config.yaml
n_layer: 9
d_model: 192
n_experts: 32
experts_per_token: 1
d_expert: 224
d_shared_expert: 0
activation: "reglu"
moe_layers: [0, 2, 4, 6, 8]
router_score: "softmax"
normalize_top_k: false
routed_scale: 5.66
balance_loss: 0.00254
balance_bias: false
init_std_router: 0.0138
lr_router: 0.000761
vocab_size: 32768
norm: "rmsnorm"
norm_eps: 1e-05
tie_embeddings: false
optimizer: "soap_variant"
lr: 0.0041
beta1: 0.95
beta2: 0.95
grad_clip: 0.5
batch_tokens: 32768
seq_len: 256
train_tokens: 268000000
steps: 8179
dataset: "wikipedia_en"
Below are experts of layer 6 (counted from 0) of a mixture-of-experts language model. Rows are named router (the router's row for the expert), gate (a neuron's input weights, with its number), up (a neuron's input weights, with its number), down (a neuron's output weights, with its number) and show model dimensions 96-191. Each number is 128 + 32 x the weight over its row's rms, rounded and kept within 0 to 255. Numbers have three digits each.
After each expert's rows: a language model's description of what the expert responds to; "gets" lists some tokens that make up at least twice as much of what it gets as of all text. This comes from a sample of Wikipedia text that the model never trained on. Tokens count by the router's weight.

# expert 7
router:146174162093118098136103109146170185124160153123090103148086070145165168080131147092094147151162107110139189133146160129126182174161111142145181142117090128125136140103123137172188137151094133131097159106150168186155095133149069106132097108100093133134152103113162115123131115146105138153
gate2:119152090139154128182117081155160139093130138083148154094083185159154179106134103133038151149158221117126118147176076174155054153120138176141150100073117045093154093075152098076083123111119115095139115101145125097134092123122135192079105135077128113104127135089125137162133140104140099121
up2:091202182158116136096098069129120167142119167102179111108125170099196150090186121129090130114109158183126108129099113104183121118124153106154102093085150157219154068146121105115096140172156088170119161106135097104081140158145101150146145150080111127161131101125182148126123141144080137182
down2:133164132120143175132182123170115120121164176058098165097132139119134129131163138116159163113186126133122159183165150156124166171154178062205132166082165178144116097062137171175129138124128168101123136133148114153128094134134139128119139137156130083082125088139118110110189165122166156179
gate3:073145106142098116165095106134143076127157166157082140141070093128085144138164170150144194136077106185123132077090181105124088102114088074192154094104185076172106150127117131129117164109122107178123144122130118113165099188120097147141129119156089136145099104159068124078094084075083101111
up3:108139141137136111155105068137096100093054170084134181072058191070083094115095082095129131133151109117093129108075098150134173132103151114169095095121106149116150150095162137121094130115103132084152182113159184117126101131106161093153166089121109146193111108072099123088128107132112105096
down3:080090155136046112188079123142115141076142108111132143102105106093107145127115070120099113116109200130149112169100124098110112127105247122088132175162131149140105109106085133167133141073152117126151149181145120123092123129156155098098088110132107132124143159124132173115100149086085115140
gate4:165095105153118132155182144120152097165193169135078113132142133135130125158086146159130096108136056102122152086095168122097169113147158158122099115160120142143156135065194117167124119129166110074194151128131175112143142083095171111210128096103071117165151137138162103114122171070141076153
up4:167135127107120164150121108110089150111130118159142124149176182093151114091136131073117167114093156152145067144057165169099114063121192147151133124077100079114115111167123081076140149133119171196133083113184181087097158183096068156159127118120154090093154184120145171149168118151136133146
down4:158125144101075097085083105127131057150083149106151111143083107158137150140095133161119158161183144122111095114131096156168138144136095180118147128100167095194199164143132174119172126136156069098127176113128098113143148126073156153171128098115170165157187113111172144107131112117142192176
It responds to: Table and infobox headers. Column separators and header words in sports tables, infoboxes and section titles, such as Pos | Team | Pld, Born, Personal, See also.
gets: "| ", "|", "; ", "Party ", " ", "Personal "

# expert 31
router:123167165147133157123133166139144121127170097131165155112089139180105095113097123123107083106132135079141155075077083145147076099095164148171107088156135078111117137060082135154129129116073178076132143135158109104115143160134087134078116163101192059176151146141120121141067093154129103139
gate2:083164148083179158189085145095130082133068112163122110135137067095099097138187096158100183137140159120137162130124157078104164130127191171109126128145160153101139172138159165131161133150155159143139138111084168131092103142178129177140170095101157115172153141110130120108183170102112140184
up2:110138200134156161190123138071129062118082096132116069112134094109079134115150089139068149109157179191086172133133161118152178141070169129120101124100114169155162171148146141124175153132122148139178140175089150091126137123158125142128154091132175071117133143102119132103190144133084178182
down2:131072081132070130151156138119150150121138148080115180144157093178109141168164139132113126090130135076089153113152095152128164162143082102095126149136071141120113141134142148108107132139092080161116118141193139078169091124181178100119098137166121155156123147169122104115146138130152090085
gate3:146162121084152139097152227154131100108098110142136165086099115105148141100187092167098097144146062108183095155098122166158116160160082160105128182183164126071141102112109092125197120165191153126188182125120150123156148109152123085146133111130079139128094096133139123112186141094095099086
up3:121186093094123164130149128123092102130132103135129148076103130146125080076150106119116096162123095139159105189103123120142115142120032172123150140105157179089131111114090133090154139121180102109166138126160135125112150116125104071143187167131145101141129080144157163112159093093113141086
down3:107129190128149129104142082182129076155121170153114113069148140099126089188115170089138102121135108135092126176157138164153160145142133173150070110107134106130160097123159086173129118104156091161069150185179103093116082158156164123127130078182144116123144134147124128151137165085085140076
gate4:079087150109151110141116186117134117141102121070142140085142146075223150146157114127067151111106130161156113139115102152099157139172117066071125135151157132162160072076165091153134125134138108121156097100116115114126112088129112135145070154127096150111119118152103078190164152180100138082
up4:155174123175124148113140094168117097081167119155118092153150156171080129120091138131150137114201148075112125118156164076181059160070161147206137118093106111172095178177076153151137087104167142127119160154125129146095147136128170135144165041150139125106108166108157150070124121091153092121
down4:179145141116148138106079121151123135142135062131142154104114135082122124155152161105157071098126168150153148132114079173118190113204075143134115115143159124044104143170139107129095120114093186113172168059182098147124136139133121104154154125103211089158099146129102145104150088157126137131
It responds to: Prepositions of place and time. Prepositions, mainly in, of, on, at, during, introducing place, time or year phrases, such as in 1997, during, in Latin.
gets: "in ", "In ", "of ", "on ", "at ", "from "

# expert 26
router:081153147102185167152188163125139116188144142149083180186158111160191157152128140140094064123093142138101123163092137160170118162113073147104084152175108140162119113092137136184100087115124100144110138149085124114138126185117139125099107125161075121187108080095153122178126133089155168075
gate2:142111130157106142132133090123104096111060101105105147140122137150126155166108111115096116147155142132134168105140138075091103217125202116132144159133174154152123133106166188107085134160151097141154174098130115130121081139166124167174117149149145143121067121129088136159131150089086171117
up2:121088121137119119093142066067119158161101103108146147155162113093098163096115168106130157112101117114161124098113144079111143193123116158135156078095098132151151115095172098164085170112056146132091171095091122103121117081161121171152091160158103084081139110184097163061168131118102125142
down2:160157128161135116154150179150133106091066115169139092164133114148136192169154078131141146106097112128136118116107118146132127082092147121112107107110186142138099154105128120098156080151111112139110157074112097180138069193111170120059188149103105113066126153132067111118048167135116080109
gate3:099125106128152139149127143118154122139130113102119146155093076135166196165104144141186099082163113163063119152141176121128100114100135117106111093162120110058072103109202102088122164156125086108089120110153130181144161118156102163133195091100125094138146110162124106142130162098182089075
up3:099153118150120105092126128066181136168151044140243134113173134142171098148127121112077147132072091139155137141120145116177134133061126085188109148184170145089112102141138096155137080104097073100143160114129093158127132160105140131105089117180098127167126138122086139104131147150104158129
down3:091148138069131151127030148180077102118151188150012129174087110148078110132160116118098110111137156089167144140168114116091137126134137120107151137101149096142089116079077151108158134113090200094137079124087155137115095140104115154101088099089116091065121140127124117133107093126149141112
gate4:104140119124137115128146106087094126109078143116112126138143135160117164155109078100090165083184174090092127121153227093100142081139183152106100151123177152109201076138155172131082126079094118166206146100095090163108085140165165052083129146145132128133135125149141114114152149113085107120
up4:060097124127112212099147160158133168120094092103090153105194162158150128120154120127121111148128144116116108142084094111106091068125155145118168111134124125098150126092095132127185144137123117085167068130180095128088067115123088096147092081090138129090153120143140149137132162179098147052
down4:138119116145183121134088166157148132121210109115098088132110124109114105107107110119131147078088106086105169120128152163119082078109107219151105131137118170103145135142167120163117137110119120085130065130176141173130127102075130147139158118160119116152146058076105132137181113097141127141
It responds to: Numbers in data. Number tokens followed by space in tables, dates, measurements and scores, such as 1.80 m, 120–130, May 12, 2018.
gets: "1 ", "0 ", "2 ", "3 ", "5 ", "4 "

# expert 20
router:097142150209149194115127109115137126133156099168185172158101135112096120076126130128133096081099138160099103141076118109144110101108155162186113009149117111112139123098108128119098175141086137095117107144163140157165181101104106083136193130146196117153132185110079122099120109120102149149
gate2:138125100126062151152153098140122091127123089122090166141175148131175112135137112126157160153122149095145099119112095103149170139160088119094153145151139067104145117168113150143100120114171134131135141127138132077159062058192130169147124124158119147147106093119112157143064091147103119139
up2:140142091111055146155166124156140118126102131109116163099118140148145117159125113123170145191112126093116098144100092094086142134139087083099136097168137121107119076122104160156085092098168101105083142120155134059110095100139131152161112132113116120114114063115082141152040153157122158144
down2:101074107104091117163160157139162141146153081084110204090146106116175114100168131155153159151120090130102123153105108064117121168115117103099154097133155145142153156167139091150093141115164112124066117146137174105163080120170123125145153130113159166122086109105131155135091137129129141093
gate3:098119118135147097117147096068143169173065108148097094096141157106153090114120154106177095178134174147140070172125113152147189177141073108067162136138131151141153107120210084139178074188145138194146105139099167115132066095123137136088140107156130079152031034152156115077107106098141180137
up3:116107163115189112163152124119161096136092078121140133120144175128114081156073147174132110140126105155118096135112117147161178144147061135085142121108118094150174087065213084158113132191124123135120099137175189147115155142109109136136193114157178119176143091214143152074040104141111159122
down3:150101131132132142146123138199204098118084083192114138171093145148127135147156100136145123159092115113138047160137131136145149187084117097060134101133145095128128126120172124129168157140149135164118166085218114127128097146095115152100134139098135135185095108086158083138134166184100130112
gate4:175147104112130074090135096125151116089092145104133121145084090150109058089143103132165137138124194106179115102130165129099089176150132136156126109155123135117200105124152156162139123165157189130178135112130177197166119158138148097111151124139128146162143077213120134162160089069113163067
up4:090133186117095140115106109153090113123127071114200095100192184119148146120167143157103148132168103115149097133091080097107086181131079120160126088120175127100173132142103108141090179108156127132128136123123158111136172146126135059161098115127156183173100124131141105094123136114160114097
down4:129163144115157111133142087127076119163099046127121070106184142175116172147089132061107078106106127160127148135158092152111139143115148154145104148151125137115098076148094152154183185129199142120140123113103084120177166126153161163167137126153172099122087097126103143184117108063074134169
It responds to: Verbs and prepositions in narrative. Action verbs and prepositions after a subject in biographical or historical prose, such as took, joined, gave, with, by, from.
gets: "to ", "with ", "by ", "for ", "of ", "after "

# expert 15
router:112072147127133146116119141168165157108116167150123142085127097156148061140123133108119129087107101124181191134097153174107115089190118159110144172148119152064098100164084082166144108182131172095166061122113147102158076135092103142117153127131151218158171154138146079077173100139156172146
gate2:121132177164094089160140103131111168108090064148103159104101102140113084134168097126114161108164120170077123128080135118153167132115164068160142096083128105133154108126128193168174133105155125051119097145141101114142150176144112136116071172112106111171090111125117092129180133070161138158
up2:146127130193169133161158068115140171138092081138131133111160131117128065077153107099095175130129115175081154152123139082162143097082163132157174154079166100136157142129113165166131146118119134122147122079137073094095077120099094123134066123124073110119102131119112183163176151102128110171
down2:161141113164116157095099082110138143113151143185107099147110156151069163169118182132066151095138128137165144108149100111109134115162119089116117098137122123112119136155153136134157123154136094097134151124102103121147109170180184140109172158145108132071139162134145117187086140157071131151
gate3:130104101104119191097080137073136120101145134103179123166096148138150175128112132171137135134137124125092141118122175103195200174073155105124117132129082162160204176132134137125104117132106109154225165078205161150179073128112087159089090107142106109115169176155147142126145158064113119107
up3:167168134107144106137161215152108094185133137118098092110146125174121074104166131060132090115128131117168138130134129130069012084138053181124106102070182145091054128176137084065165075129110091050106155149119075146132141157131142108174146090123147137152153078139162144085178079122144121093
down3:157128143133166101116066121117101103152108089105157144076169114150084120069099163088128040116188170098116095123107154186163090128096120095218169135090167153192111134111101122160118114071142056124143109137103091098144169168110091147107132167131167153160070120090128139097125139189106110101
gate4:141185092118122129101134145059129139126187135157171165117219112100130136065155156148146084109139178131123154142172125114112177118122166100149125203118130081133116082140137121066142129161142103145080136125154116182194048136180136184139138112084163153128157098079151153089172107092138075102
up4:095134129165141140125117144076103129116146137141110161079155173133098138061112156182120089105168161214097158088163091164158174129116169142137150152141149154136138109147133166119117121171121133132096142054151110183172099129192108141119086077104139063082189097148128156094136080174158110154
down4:078156132066183098163101100127080125143148146132132139145117178127076105094132081124091108119154147146125142101154163113120083146183126109176035141117074127155099111107149130208126138130079172090186128148032178097151090135145092127111122078134099143172136133086153095131183158131155175138
It responds to: Numeric table separators. Pipe separators and signs between numbers in election, census and sports tables, such as the pipe before 6.67, the pipe before 48.4, minus signs, ± signs.
gets: "| ", "; ", "+", "−", "–", "% "

# expert 29
router:149182123168075148200144102143138130084111113148091088132145136156139157141101143060137133147081119131165133153091142143088058129139173113102159162120099115160160105068085171195170123126129152135115091147112115089087159123132138130160137144158205110134150091130144085166088091152107102113
gate2:020113112146108128089114056140171118131109094152136115114110090107115170154146118195096096170136125119100092115156163087144108141118147125075130101111181118089163097118108201106093099153107110147132195172125148213128143150116103110145100162153100133091141163189097086167096155137147090124
up2:248184173085179093175112214152093089179139137100119086127119143140092107156098144072156111104128146193135104148097081141138147144109072165160136123138100142153104163130151080046129120105172114140123087085107126073132181092105110131113142108089127149157146072079158154102197104127126204139
down2:155174101093148116119167195042127149094102127116119143152161209152137105062132143097124095069107116161134143144136111169085139157129129173138122140145165115130122149103177118099121140087106168151177112125074104147115153078187096154126114135061167137140127074095154101099129116088106146108
gate3:139143159132130126150062140116120136137151121179139193134113130075077125083107127125085112109196081103176109192137102096092080148152114077117132063058110083139077108122121091170142122132108165136140135133087163163093089132125162137108171097128124142110105111110102130179148150136139156053
up3:082119093164103102143057142096072106103166158161100132143152117157120117132126103137122161144190115175107112142126127166117179118153110181114007109102166160130096080079201106132152093146125107169114077132157133141116129151105130129118093096119101113126097099128143132113143171095135104079
down3:206091161140142158136124148084162171118164103210090123135153086091199112134147074099103168109080122119163121145192101121083131130101190131086173162119126113136090138132112155239093072161124136110142107103167118152119138080138098096144135144166154114172127120099185040135147107137145104111
gate4:105176079198120152136153088104186117159091122120154171078139128141115144112137171131076090085140138133118072154228204100100147117148098157102102072143184153168114101107119080144067129121113164120153111141145168146104140133158160112198162139123071136133136106149131137097118112111210126104
up4:078130161075155127116143123098150156119100115097037125146132149110125128112077104116150150144082157130123154128117117189102148081096092110114115135091167160115158150101094173150070091133100108158135133189171091175190090076128126090106114150126146108110147133150105121156147150112146106191
down4:144166152204163117106122150176168133128132111131116156154142113095124147094105168083151137102171144060132081123106085136119122181098099125195124086089146113130110129073154156155177134137136115106123144157151116120134113084200149163109083136127138133093096104129100085173142136095070190098
It responds to: Sports tables and country codes. Table cell separators in sports schedules and results, three-letter country codes like GBR, ENG, JPN, and club or team words.
gets: "| ", "New ", "USA ", "GBR ", "ENG ", "University "